Below are experts of layer 4 (counted from 0) of a mixture-of-experts language model. Rows are named router (the router's row for the expert), gate (a neuron's input weights, with its number), up (a neuron's input weights, with its number) and show model dimensions 0-223. Each number is 128 + 32 x the weight over its row's rms, rounded and kept within 0 to 255. Numbers have three digits each.
After each expert's rows: a language model's description of what the expert responds to. This comes from a sample of Wikipedia text that the model never trained on.

# expert 17
router:096117160104178115099144115132185094099116121166149114151113122069092168097067119131083088092167074122179074147093111175124166110167086089145104171168153097104148132144101095113150136121159160169117158171171178089152100104077159131099136096162090170088087156106146119077086124126075098077077145155087123097113119113139099090139165176172163125157155146087085168096130155107091155156085070136096160170116098113172162084102177097104087165135130102075135084092110080142174129100081161129146110137163134158109164159136175085154097151104148074181071098167102163104169098072123105098083137086110165126087182178158091133173145148115163162105099159106147129126143094131165098122118
gate0:147138144155127038116160116137179086124131078092105130121123171116092111172125153153156107123160145119150150077131112137106171141147158111201137161127143153134122145170102130156184149124118121136112125145153121077109148141077169162125213152138148130116161134088117128134100152102196101097052070149039056040072154139128127129161165110088169082080089120076120100171132145126156169066086147129146119148124118140123096158118130176148153132131228116120120119116063165104126114159080211137144117122097136091082171174088190140128145101134078104104123118150125100087150116118124155142079112111142169151163114128132119055122153160094168157114131135109118153094195108158108127134076
up0:135163114093122127145163093135125185141147138154091127187127158137104072081057070100099151149112139215123179177144146174115081185099118044069095135086050131121059123128074107091133105145162141119129153131105117169107117118197142096056129126096143106043120152127137128098115122170130152180096159078111159123141167139124109134152106186132153107156181130090134159113122091175167119086073090091115120101129122095149124133125191194144155160102129132150119109067144122113166170144177166144067129127108113136156151150144077180142044135104158187138138144126120143128089178144155127127129119131139124084105110089152093150086148151203112164076122093116138128140125106114113104128161
gate1:153134085118125142123134131140141097106104116127155109200109192118157149082167134103178167116174124158141111135084152148147108150184163165131059138125151120131142106100081107100118149197182130136133118188121133109120137136066213100135172127143159191140071126162122081094146123187128049150089184118123101094134119110133139143143079123152070156100151129087083128100185145143160192131105139173125146071196121154173110156090138130140194067135122126097083114173087100105125131125137100124167120152194150171131046110149124126162099161098079142114163128150159124126103087107154110144128146051200132049136165195084103086128116163146089122116093138110125113140121127155157157153129
up1:131119157138107093108143141155085108114098092124137155109162156118151098146150168126081103203113122105112137076117164172114087091081163244133146196149179078154135130104133152112128181139086111113171069152126130121155098158123201158147124115135150128148110091075127121135108081128057157125104113101067072101134225131102159143189075162147106123141120163123147150134134137169151130133137116140114139089144139127139151198141139115102139126063140111138122164167180177121053112210100135129131112113112134094107072122142177030152104172135086092169145165163124144121205125152108159139107144109098112146101120141168137066137130112053166132102123119107109163151152159094115135088126
gate2:134157220158122111111112139115123123195080168172139089130130104161077121076056077116090171124133075108122125167106117148147144118144087135220171107098126125159085149143122168147190106090176124129114104146137097119146128128108166155086161158100122092152125188101171093141085118159122106156106181096097128111163132208149122136087213174149157175117145155111084173087135140106075148094122118101093145115096104123108122081200130130069157111161176151139117183173172130173177195163118092177142084111096118093146160119129161090134138153160130097142176070130139145080155134152135136125112172112103096142138145148134147115150156106155146110122090110110207081052144137109110098143129
up2:119114095140117141121193191109122173108164115162105099149172094095149133130222127092124109115138186123128091095100085142138084132127077157097122112096109119130173205158148111120075134100150093122083117160139160116151185126117135111107136108134146133164103131137119160128120161103088117092138062172075114123080066113195140096136092101104148145135128163096110118133134117080155066157099065173064081106100118136148167152132099108123097091138130163124121139148118084130114112103097095076077139159136099071092137174120109115136116102137146187155192139047158130163119153125095148156134085160120119142118178093176110154163157153160147172098130045071080187086076126117096168207153
It responds to: Coordinate marks, taxonomy. Invisible marks after coordinates, Latin genus and species endings (-us, -atus, -ia), spaces in number lists, and Francisco.

# expert 52
router:138105194118171133116148088135153075086153121123141082127108106080077180092119131120106111084154098139178105156090071179154148109162065084155101231166164126128154149131087106127159129109132150179137155205196131101105101119043147121115150103138133152074075151109162144136087104128082092116055124116101139130111110127134123095102120152123191118160134156100119142122146142130102112154100157137118131143096103140192159114065197092070066172143114108108125066110121109146124142115118133136124116133168138114144108117135173065140113110156151080126133098154094142106123082094105113096043140138121137146109171128139116128237164158141232132128089151117108103108134103118150101106085
gate0:134185117153083148079119129158127104091174115071137110167084180143059084124131090141098091162127111105154063143159117131123082172180132129196186113094122133167174161168162112137143091134152096080211142058125117188089141095099174130144149169123122126142130072147101158107122164161166129156131133160107076156100143132137103114127113114138107123162076143126092168172121114134123050100142099161117131173105098128106069141144095117052139136128113127187198172160120163143149100080151128116150132195143080164120164084113079119109125104146080150095151137082129210154188157124109110148142125165152059124098189159150070126152152135104141132096118101103144150132136129170138075161100
up0:139179145143141096112120099150168086109131186155180111156160151169197124136129153139152158148091116099070099077092075172143135139114072155112191114148173096111145141163124109115112121104144147135147121122130173082171146082174122113171163135073139144127143124156106100211141157065173139091221068125164191140068098130151136160083137152076128133142118126089067186102095103156140093098079145187117169120105167162125167162165097124136095126167139132146092143098102169108194138154136169094119188129157130101134103167142110178141116157116136151078120099170080130154122056108140087072076153160139088127131088156122063133137129119066116136117116164166181134113161123087154113151123
gate1:170190110139153080109171107090131144097098047129130174169084163196192124145159143166141107198140164137106079106130107115113128126134139056126133115147080120107134097172120082114150113116129168099203155127099123115146125092158094095123158103074089099147175102109119137101104100184097142160167131077120098111089144147143179176152166109143128176178141079140144138105097137124069194102144118090153096122109144142154121083130130077106099125136078115187125157127089138110154131125158156060166140189100110129140120182129172097142063080190124131112183149152087126159098089103135137099093140120132111196134091107191172141125147161123100106109032139123137154134138120152194076126153
up1:117101147096104156133076105164122090146157208111096101088155120088120163149135094062113152116133159102143092139132107165143174111072143147097119083178133117186168105125107147134119111090148081114091131046122126172110146156069179118134085113125109158127064199133130084138191147056182174150078141170134133181167097164171135117109126168118112110132118158125179160152168149137178048146140148140136148172100053159173158135116142091156125145114140147132155160112178166161133139090116113149118147070154103147101148098141114155121177169100110155159063136107154093150142150138100065111111193145129083147086111096063131135140109059092159139186135094069135143105116117118105109105076
gate2:133134072134108100174126122157152145103127073129144164139124124074147158117109087151068146082135128114078107130111139119152090127079147137072069135181123112107163155087153115126107078121179059117142200117130114136112140097121162074195135137121127117124088173120138126149115144094139210135172170147050095163125132129134176155116170095116207184137101167084100143173095162193112088099152105073133159136148123158103115126145163160135103134127151162098130172154103213116139156086145149161117167175138084053099154126122142143097111114090101098120101154081184195131104108146145135120130173115119136229114187149109148171092142100154104144118098169141080140109144107154082092082098
up2:112177102114162145196144092102094090160169110113113119130164112107152150129176111123164109114081103122165066144112170108127097171158129170176156064141162101162143085107130126113150075150106134171072166136183154101142142162089133177088190117120098185138166156188154201146153152111137157127106079177111142134130132155148106096121124095153080124084096096162194125093108160200126167147109169129114144139146176167153151160141099139155156144152047116136141099108120152190178105113068136104149094105125115105160099202085179137162103159094124133125161127124181194156129134225121158194126081097107177102164145148137116131147133166134131150120149099121131044124153101148134146153145
It responds to: Of and for. The prepositions of and for, plus among, about and within, linking noun phrases as in Earl of Hereford, member of, Making of.

# expert 38
router:091123134104144067111122124063216046084112164153117115154144108086095175134081142139102108095143096124155135129077113142099190119182095123122085174139149120098154118087110127108100133161167171189129118134200177113120116087077168130104130102144113204116079123100150151120090136119101105083112121105137112061155087163179089152194140177135141136174126143119133143049122193115097158102096117103112156194105128117176121121068152115128079161118156117125106109081114087159137162139047151070125121121163129131101183140164145105132129199112153076159089094151131149128147076129140099108045153095096172137113160165131073116137152144167137153156135155140143114149153104162165108116116
gate5:133123088086143129200087100099145163163149142113104116167115052139123188151112178121117146113102122104122122139120107146126163154116150149126122108111132141146141125107087114136108138128063098146083070166107132153099106192120165176168144116200130116143137154111117058116154103142101084094164139146140213106068104104126178141134160136059096132148086111154065172124078105180082095188092094136102127132151082137137170110181131091144175119142162107074063153125108155147108087175163107131110054071155143168119145119124143185115149144128125141123108074087142116109091067160100180153147144115129155149114163017200127110094135135134153165123108168150156142164160162159175163097122
up5:092126097161182114159104143131120130131107157107080106145115143130148167166132087239108120165124096122137129085108101115083145131114134098144105074127145174125144082109104122068150109135105120152126144171157173173136134134152104178030150184104123117082130107102131092113095086050138107081076082145192130095069168111172085109187134123153116140099144072117101067207146091123094076101100156154172131164158050048104125103142110130145162108148149164170179133146136141098141123146146144167062127106143081115131096144106105081106185126129128103114123153150152120179150124101132136147059073124145110153109168095108100128086111146089132087169121110115090138141188150112177105146161
gate6:149117146124112150162143171148059162110117107085154127156118116122106111137128159081133207184208122116157164126139158122143119120125071124092188204120115117138118093171133150110118134165147139125123158167156121158157080108142096113185129130139114199096090064122156173094116130129083133111128156139173120125154102099145173134112164172117088085094164068097199201157143132152094199114107123097143136147124140162122107123118093119119126172123138087190165151095157115208176127120163173104174136068115146129102185173162090185112157200161098135111181158147135193131149175099144081142089141142114157142168131086147204096121108153185102117138091145124153107123151189126083127112132
up6:131078153103128158061154187088187081144123130213169137076089157131184079201116105121116092112117118152042089136082118146106116141143169174169065117135129116116166193133142137096144125130109138127195131118143132132105127096132107078098076114136077072139060126144125074108090124070175135143132097066130145157058126155099058148156193130132229153136103101115099104075100138146144133113131162126051143156119086117175085127082122134129143158156111140088122126135122176101132114110116168109119098122099127179110135102144128093184114143172097099153104118176126138084164112151171133107153106151111127128100139105124143107082150151129076184143126153122170122131158139173121189128093
gate7:122138082191159153143106148098152172175121155127106130129112162102158112129115000131053120128146094118148152088094075094111103081148137057129069168164122167079176037132149107053141080140104120112105167146132107109157094152081130148155091126095123090125121125151156100112168164071101115134086159142112144130135068102146122109160145153115084150153124129116146148106124068097131138148176129095166125140072144067124106112125103127117122152114153165120090107122060155177157092134082128135128116142103139123115082122134192131135188111138149135153079110085101155138126166115067123140108196134163069144138129086109155126128126209145130128105099164137109081185130117092112081122059
up7:141056072118181145146159093117156179082140137186088177092072130128138136103148115148086108072083106137143133175109116148056114088100115151115149112082075200068139132106108104173126124142077135065132112122132144070148130115166122169173133087178134207115089121097063114122111078196075071122097167153129161094159097116149104092140088120088100117069136131174093134110129120079088098080145149145161206107133163147104163109129193152132140136143129145119141131117097065153158147197108076153155092158111136099137179082119127101128125060130102126094135130138170078160155154105152089094153184124138108153107158178109058098145113136156106160120128128128096112137120123120101154121142
It responds to: Foreign name syllables. Middle or final syllables of personal surnames and place names, often Asian, Arabic or Greek, such as Muhammad, Sak-ell-aridi, Jal-il.

# expert 31
router:092150175115137141135157123110120122118085135145118116157101124074082132067093121191097055115174075121198110130089087172151162099233126076117122149128120116115147150117106131101115108134123163192105164161170152121146095124116148133100135126144119153100023156120139121117115145124092031107119117129100114083133133114121070102127136140220158128138121099122114127090119188119118142099118107127124136174103126145171089045084151097063108149116160144090165106123116077132118121132081123129120131140140125178102230138122143056134059159125159112185078099166098167103150106075151094089076143114116156111085125110121135134214136127117144123127099176133122135098134122153174129099092
gate0:094194204158093071179176132141096134094102096110143115069191152117157102097117087059092065096199181114208119140157162134154158135142130133194124171138166175098113138141099106115137156125126160089108067158099092112098095154102114136123121129155061149112179094178115084150175131127098134151114128142137123082144120140170163052123125137163143140094108128159132066104170140098184123061114153114152135127131099145163098167140129077205150108083129121175142093130135073104094102179126147147113151090109117104108118145148131051130100144113157162215117087170105107168135097118141161114098165119100122119133158150131138112084134115090135150144139118065126154134101052165117107145100
up0:133154177116152159123118114145125140147074122090109102150117125164131181088154152091112151141057117133125071150199088170182118155146176092186074125168146113116152092135126068069140148137132144123144143163124114128100119190129140051172131145079177198089183137176143109172132120193177139127136147139147121121132152085152128118147157141140156137132130153177145198112123125111126135105138132142091161155086111142121059180106098133126100132113167057142128153210085099096095123083135089140177171114136083113123173104135168104137065127138110109139083112224106101124171111169132136150129212123118102122155156163147117169135084063111159133139154148125051185179131099161155123123121
gate1:162089126141107127182122116082105124127168139097132076097155144129162152094166111080103110152126168150147124118128086107096118172141072126115141155145180071080074159075141105127112174089140107164128040162132110142157160119121121165136175161114150092148090106173107142102089161137167160157127176136092162118127111111133081106174129091120117121184128105106160137146135210127120136139138168104125191122145099127133127149138199070132142168110124144162111085116061140142115074187146043135095092120135055071175114168107094124110100159158196156148063197111185137133177089135153174115112103152168132159093106136075089097126158181130082104150110146085123172174116162098166161111144
up1:210128095122094141114117102111179098141167103151135122134166139078137131097165115104103059151219146140082153135106113150094091108142095107171168136141124122149149158101112146071141105091228102092144074117142176128120151148101128140122148126074117141181062061098111140142142148127130124165133127147126127105105146122154108100144141122154149111113143122085168162178080144127187175127127196042104094119131095125174126126158108131107070111115062107144134095085079112138076070112101074115156068067142103105137151106151134112137134112098161133122078212124133113197149095124133127148124078206114097167107120096049145072112121143077144111115145116055146128139156142095111163140127
gate2:170142142091110135127127075148157115138140176097207112121140159106101101112122119132100160135107129166139147052136102155148152111107136124105104157125120125128097141067128132089135103161167120106112112104167137123098176081148119123114124220140139139144123110145111086098120125147187147101064144095110068160125143200214130061095110179101169137135136121070134089118174117158165190106141170179106140109160070103146075119067150129206155133143100088192163103117102150091148092112152077119124086132083155109168158104116163095116174086085137170103133120136212090139116142145105079155137047130095133094137215183141125089145072084105150131176155154137105128142117125105106116150137
up2:114074102186118115141141167125113102098091096130102126135168134095136095112108162155162062175142167108158109144150138133109084143156082173088149130082076149089213131153182104161179161059115170149107099145125126142177107076167153128104152058063147081141115155126156131138132106102142083141193159117145096113114156089154090159138145125128097168097120141190130134136117169141102129156162111117099162087083169123114142127170079084104116095079174146139048107237109079110092149141169179137114117149158156101096121169151111091091087163162135146138139154140098120153172109097148086099093128104109140159082113100100121193133147157124149091014118147158118087114129108147156140125142
It responds to: Line-initial list hyphen. The hyphen opening a bulleted list line right after a line break, e.g. '- 1924:', '- Starring:'; also date hyphens.

# expert 22
router:124114183113164128095148102131161092093103113135130096130141141129103139129082118117132055129179040098166117154122108200136182105183095108121122228161120074105192159126118126098150103119151140197148120171175153098146090130030159117080144100151093146111056134124130121106101115130106089091051173106134143010148119127131084127177141146184135142193126129092086181093139163133111111122106147142100122135128107129187148052098112114093105158139129126094138130104122131130130144073093169122131148113172114122113136144126189105118054111138123081153087105163130164136124089152127096058088126119110145120070164160141091131183160109114146162129138139109137132152141131114156103140083
gate0:167097137073096122179126119155142215131184089151140183156112138165052102134122070079127100102098129099206115087143086155144147147136098181137146095145112192140079149104080128143167115125142124155093136157119120129157116114111157117140136148135105089170099120130092176160075141090132124158110153135049116089120121106146125065146113129149173126122118082089167097135144076183097128146092155106088118157151125142046115100124146147143117117131093107130122139099124095143128162142137156115130137126074103157171146048155120099139133101126133166066148149121144135130140022090067079100083165178199129136104092102116175145121104090111122092095128161126053150133098142131117211061103
up0:130125115147091238101136121120169123137138154129099140147114099087123126094126129177112095157211095075150194143131147155113114118110113119139101142178123109098225134129105113099100129124114116122153093142136117100093169122098146155123064155169127236129155089151147113172093124115184072108110152139154083119121126141107145137131175127148099170182075164096100155143056112162150138097063120177106144116101158150227139124098116125129143121155163118155181201091172122154132097138166123120112110098148111157142101141128121168116153216188135103134092163141165128158111170170132082163118117112089117124121207063146139165196152106154130123169124143161130119172084101135137114155160
gate1:173108092114138113113072113177098119135144146115120074135147141136132123109090114153098143165110109132088130140112179134177151097140138190157103154162142148114115154194153142121126165105165120113112154138148109141136124145178083148082100126120112115120124122173100160160175148174054163123129151148176102126101115135100205096117061112089146133102147159145187117081143154119204128138137100068150098146106185157152132165149121162112151139141170151204069123142053172152116047167135140164129135167104119180141123166109125067195135042117123135146174092107103116158148141150153174137055084092140131173167061118107195075096182098131102124104132093178103135106108115133076105068124
up1:143160151090133177134103175112150076143174113196109148123149125156120118117090156147144143125128156085075135060133174074114133076146136184151152161148095129176116085144137156126127193121126099092111047129154139117106150090162128154057123224127128158132153059164074157157143170183108081102134168135156113185103126193087154141133106112103074094040156170166167115119146114137121130084168086106203153107171137152147098183093106140211077140161165156140117102117108120190122096111155136151145168130129089100136119122125133053132130131092087154160149085112095129115130126121155115119076104139119143118150093098112163121142164098094123185173151081146089167081158143126127114132114
gate2:169106116158133158142103130160140150130150117113108156153200113163093133165170138154112114183058156146084146114078040123107154119091118097213128163173167198162132138088095137114130102093104126129092099106124080140074155124118121103140096132083132142118141122160170204153081176100133135115099192125141125160153105163198176152105157112150166141100232162158131140103111101114087112097086121139176146110123092112129124124111134149144171122112173155147135166141163172133099143132142099137094097093069105183112052153040117097081101139104167167072180117144098121163150168108157182119155071131187098166144146104134147111149145149133151148100098158118113154110108091145125062144157
up2:144097154111132202131094108050143103081087083149137115115064167181139155138106139128196096095150121179210126128125157142188126110145096157121128106143122154106083123160170160173153138141117129066120081177139173115088132132153160103110186098097079126098135084113132146103089138142133148158156117136120119138120078156094082084125096118123117089121050070141123039126186130136155175172138131107168053114155104170063131038131101119099155112166097140201107158096127100134127156177161118128124103100151154148116132093102115104129146163111124125175135147097152173141056099134133115081183163139111149083107128139134141134109115111137148127112190141211125079165133136114122181099169
It responds to: Determiners and possessives. Articles and possessive pronouns before a noun phrase, mostly the, plus its, his, their, her, The, whose.

# expert 48
router:114134152127125141091130078148138094124114103127146123129117114079087111102087115117090101131157065117176118141105097177127154118176107079149131125142142103113163130151084113106140114123153148168160138177151160108145120114116167111129148093145101212102076143141136130071132112122085088078099116122103135011140094114107107098161150226202125132152140121116103136089136182115094140119063097132106105176094135130157141084075167115123108142168122093098124138088132082105168134106071154122155115138139152138105208138128138063140097255117186098161079108177116157142133077106138131107089131104133147090101131098148103158237112147118166177122125140125129140130132142166151078098097
gate0:130112186115120053139112150164123178142132139109095172156117174117095130152155155146144146116122097088255219146181166143149141147142128138122103056125122104117144109149131134107079139066150110111136149119157143147076174184098143086075165155159088169134164153121130118163127171112151096183096121077151104162114092095150114160146166123132158097148139111089116184151108112161108113114100178118140151123094082072111093178193104165087096107111157144145149131138123112144141101080203113101128132180125171151077141134059159139054123081164112132120125121174115122123144156098122131109114126053097100161127149132085123129154117171157164165149115111162112201159195077153105120149090
up0:110093095106146189154145157154122088097100175120174135131090186116153091134141145163129195147148108152173123139092139134142080154148163127100150147159163101134118105123136133137133082129156070069111177119136126123083128007135155108159103103148145129172090148163126091121176089130168151160134146087107123148115135196133096144086119144188116174151139088165093077117173109160070112089145051136099129078156132098134133142102122127083140148118158108081152160047100148138142145175105162144120134112149080141114192148144109132129126139049184109163183128132136137126121120204050090107105061146193157127095094070085127130098162092109168131091125166101166077126130146092129150132161
gate1:082066009119154124135146142093126107102120122175070111130156176135161056127120128099132118184180130144125175139150101175157155134131110119173114137130107076126133114106155113142127117129158173131146174147162135126143133174132167156103083142084120117093086174132125104108100182103132190201108127126171068206134107113111101077186152148163152162102096156133111138084148160183111075091113124076120159118144120157126125124208068152102145080122113129155156140141124112146083124155134125091134102175125106153082099107116207153111136180059108064158146133170120076123144117126154112124125163147125170206102093086085111164145101090117110125162151145123084120154132130209114119188136
up1:126206117136133125142110135141147091119127124117167126094119067097156119090138129127107111139119184116131088063120184077153143120118116126119162105119128110106128159070148163123159158186127109166106059121122088139160145075108154092172165150088104124105182071151140144160131080101136118123183133108115157126059166112178102184120059187138131163173144134147121141157134125058141133154155152178091148057108096100097170152132132071128110130120157104170120155139133228162178105094148106172173128105122110080167197130193113169138110095199132112117136086059094186086125141098084184143156132131121142121141123191126118073168183131112139165117097094172144138106136085102135136089131
gate2:169147117116190122171121124101124120119142143126122179156170124116119145065173101181107088135119140073126140132144095112124168174165125118129127195185165140120094114062132141118187197109160127129101111110102137101118126141126125183150138124163143126156112113165129153197099152120108142118111116177170160120133145123155154169154169155233082122120036127139184135068192128121159104147132111148093141132081152129089101102139120131015133160116161181125189084097143138153088111092155144099140129176110102140136110159143138096087164119065152135112109137139073148132125171132215102151068083150055079135110116109158168158115103132075179108174129123080139167147119086098113116146126
up2:141129096181164154127154084085138142105143162117122111137118166119110086077151127147106080076171133091111134136165083142094113080155200136120082103106125103075090075168163132121119191092111138141103098121073125129109137145129137078175157149149178126151186154073174143131129126142135109059121084153133108064085126112124102159168189150208092127136078174119157122103173103157130127170120127127048158132103131102117064116134136114117138154101116155163143067091120156087081086032098124124154096134129115147107146158105157145174101138144129145153125105103069131140075202159152169166127141130037113133124125071113132198133083107081158123132160091119144158095113125155107059150117
It responds to: Coordinates and 19/18 prefixes. Century pieces 19 and 18 starting years, plus decimal points, digits and invisible marks in geographic coordinates and large comma-separated numbers.

# expert 49
router:129175149145128128126189147145187125101150142144076125135088080059063122163076167189112133089140101104158126179114083150119158110186083107102151173167168078113120144094094119092134091137161228186163119179199185107133105117090166106136152132166102196115102140111130156093092120143113074111109171133144141097139166103165107108148127175205130112166161117098115148124092174130074145092047115168115103202134112096155131140112160128143116139117131125114115131080098054136171157146103144126091179101173160152102168151150129080102082207119142088155101141142147153107125096127175133089097102057106159125086142090125087137144148160149145143145113132149137140142154144127152097114125
gate0:124084164104172149156155144104116109098122148120158197119131139115109139148127156165164141190166082115101107146153112156073096144131128115079076174168122050135114170128168136139157179109103094087164067104108063158220160106148123121122113129146089121095163134117064077151078169156188130099127085145120137146152142104134127125117093139117146135131104135138118115068093112061125117164176085138146089083119125141143128156146078115158096136191182116126115083108088078119155146135111110118167152197152165102105112141145154147101088146133097107099185089160117181120156124078112118075142116128113157105215065126141113081119228131098095112180096092151159154095159106101083139162175
up0:155108152139132126131161070124138037164088128081114174133121120170152127168143113134129120120122042147141155127127185142120138136123163135166113119134109110113127193077073136153091070142170133105122101054147130163132135140120105110143121083095158033154144100110076125109135017116135168088113142161066121113111139110160140165140142161162105154089169109075123121192130133139121050121090134117119136109112167113095180081152136077109113151136113093080165069182111128173104074102191134143176163156133139121112156130122122138138117169140079162151156144120132153190107120119163148130143165091108185121111122124104160090109065086059125101069145116070111189194130121102106134148129
gate1:124048130109178089118099077103080101126118171123148129079147112148111145195138089119180185178109134125188131167178097117168188192172097088116067145158161133148131148143114132101149155114101124087056145082153181159182124156141084099170103096132158077139190167135128117140168134085117100155178114130109120141165174164114111123120129158107102143154126112110098128101119079159117121044110167133063053191122116113147149125072170131118121119108113082124118104126125134131121137149110175149109100127168147149221100074131070159091081095168113132121118125105142122121140154099150090071119148182137093132100124115129151067111095111081143117096140026123101149117111093128142152132089
up1:109121142125142156191111064106102134099189183149124096117098139122124160028140150138114102114085188110088090102172151126093165129138111083104113116133149147109101079120171110095119118101049153115188136154182083078077108160109102158154157101121069097105112081118130149109169158113088208130118078126116113120159140062138149104144138135094119082154132136140154149150156164170128144101162122159196124174111167082134092166176179139155081078164151117123136106168153158114153182090117117128203169162127098106139116107153155122169178111136149098131138154094107145171189119139122082084132067100158215127195152168113154131171118147199115131100078120107124121116112154154121138120144
gate2:086141161139121143077150135216157126093194137152148144129137102133141131094068138185164101118086128076144185107104124152219128131137131103154139166099155071176121134135063140072131092132125120117150067163147104132117106128158114169119172057154142114124067157119088121137151148194102178125127154123154202086139146097146135109147134177075160166154117109074092128102126095088174115146119136131103122145155120130131104109098090155094157133138122159165085119164131129168139158139135059172108166138138153220130095128101136137151167117119145126140130100153115152150167167192195096134140072072150177099147148131173137152073170154067166153137120091132133067130144215071130124104135
up2:154099122160115143054135152144142144096121126089142129175114102066073116103128159158161201109078109114121131098145164145166157143169143120136172133098122169128102160162063186143135069169190114114130135147223087179130142064112153198137129171108148090091081088111104150120124149131082101120119125130132167067084139128118138095187142160148079098165127086087164136145122150064151126121102115147119078119194106162143052157146145164175161193129113128141147185119154095112173110110138112072128191107215078153115084098114118150154074136101139125133147096114140133156113118089148100129121111124150126101127128158109169127071136097131139089119128141208164097126130147109091059104164
It responds to: Song and album titles. Word pieces and short words inside song, album and work titles, such as You, It, That, Girl, and name fragments.

# expert 7
router:119114161119123106101135096121130100134107112143140109134121133118108159079116124160093078111166121119216116150081073157146162140255083113138101137138114118081136148116104122107135110128171147192129131180187169116111121074041161138126120100177137161077066146108137121135063158120067055084070152103110137068133133140113125109171147213232152137199123117122083157105153152125073146135065085110110154166111110126133121077104224109086104118143125152119145120095127079138165129112122116125114126131185125144114146152133173104141101171120182132183077125138119116133139119098113133045114145144099145136128145136128097120170130155122175135134111141115137111155124105155148111106092
gate0:125137189095141113083125166134120149135148145109084105099149124186102107143135101122126103090146102120102134100117154117071167100107161063156100086095174103172106119133132084118173125132125138131171199124097054147154145155063052083091174170167108131116138095090117175124152176095133121119157150070103110109216080161125075117136159125140117115135078149120105149200158097186123112135084143142045117149189132175142085110111108083127118143113179093101196125090095131172159139139090117160083150081111102112144209138108156168090083184136112163156112128131127083126110100082134202157171134100150166161109154133101141096102129108096095165089096112125093134087123145105106160152089
up0:093107208108179150145152185110152172168105167144144139092161143118126126141196157114120099079150086084145157141124111131155136147122155131180154096104154093154080138208091138137118140107101095102164191080077046093162138114100133203102137107123127092138161083143149119152151132169160110120132123069094071081114167084146076137171144095126129184143166220139184160135151096162111124137088106146176107034125151141112143141098097127139180102131120165151148099143103110169149129140104176162089180056148117117155154079100085165139094124120127125154131089092126146088156119159143180126155131132117132127155136101070121155148123151145103086125084082097122134184153191123101120158071
gate1:132101139092085159097127120140101126143161133122076184140081139118132107133135116193124111155181180124161070161131191123117135167142150144159132098129132112176164180138125126126138138111115135080177127101109138135153092137168155116149127164210124080122152151145086160117132109109186121129167173111150098168219143131116107075206112064110059066189113130164129106157145150103228138174185135141113119109117162229140176128193124136144142126092065147128129096118106134168147116078117128128099181125075109132143142141134102118126121156166123127131093096109161094073103098120106107185118057094129136105142157148157152126169095040121060146156122130075153119157119147116156129159136
up1:148133120153141093139081118099164167080073111122125128158131120070127150136065133107157164139122139105102138107151130123188129104139079173138159115055092166179098118173126095108093109110128143212117200136156137132113143130119136084083113122080162175136090176089105111092122140168136138153120132116178121124077164147140084179110114206103110168091130189155166183115149133164107162136122139058120142140091135154151130148106164154091141091154141113144102109111154151163122137161137146142140092132148149130062102239086161132104145095160184143100144105163093088125149132033140138128129147097140179121056132138059128145164185159119071084127154087153128085153112102168061130181121
gate2:087169129120104153062155129094162119145116178145108042180117060134110115137139105146088102170132129096076104112150138131223135206148143108117129143164126135123137126112089113100112134163100160059226100101115128127159083072120072139133126077128119185127153155123113119123111129118137125082134111098086141109129081112171156149149071168135142074137146118173123153096137175069093082127131157112144063124095113223127089187114070100133132122135135166109167092107151153119120140196136153198083136148142063138111136105210139137156116086166146133144108135097127134095103154144109108152053126180122136141118142121156163125123091105097055160123164130136166100112130064118105118108096
up2:142100113166176110166118115121081111179157164158150184154140135120182156106125135121163157116112122156154187140119157082055134111133091142145120124079129113118104138153125112137140082137128119195128116148166139147104107199112177088098123143080161092161110169084140129087203082155083192100109142109106111172158119140086083127134146148079143147064149104090070115199140142150175160119125124128111153145158152073088171111159145097146144159166063114148142143151150101133160107119125098069128090094091138114158173128080112135098157127078148149126161094123124113053041074132215152139146126099103072090060119163086113121131141097164197117107106081100130151109095180105110167123090
It responds to: Commas. Commas in running prose, especially before appositives, clauses or list items, as in "Imran Khan, the former", "did, however".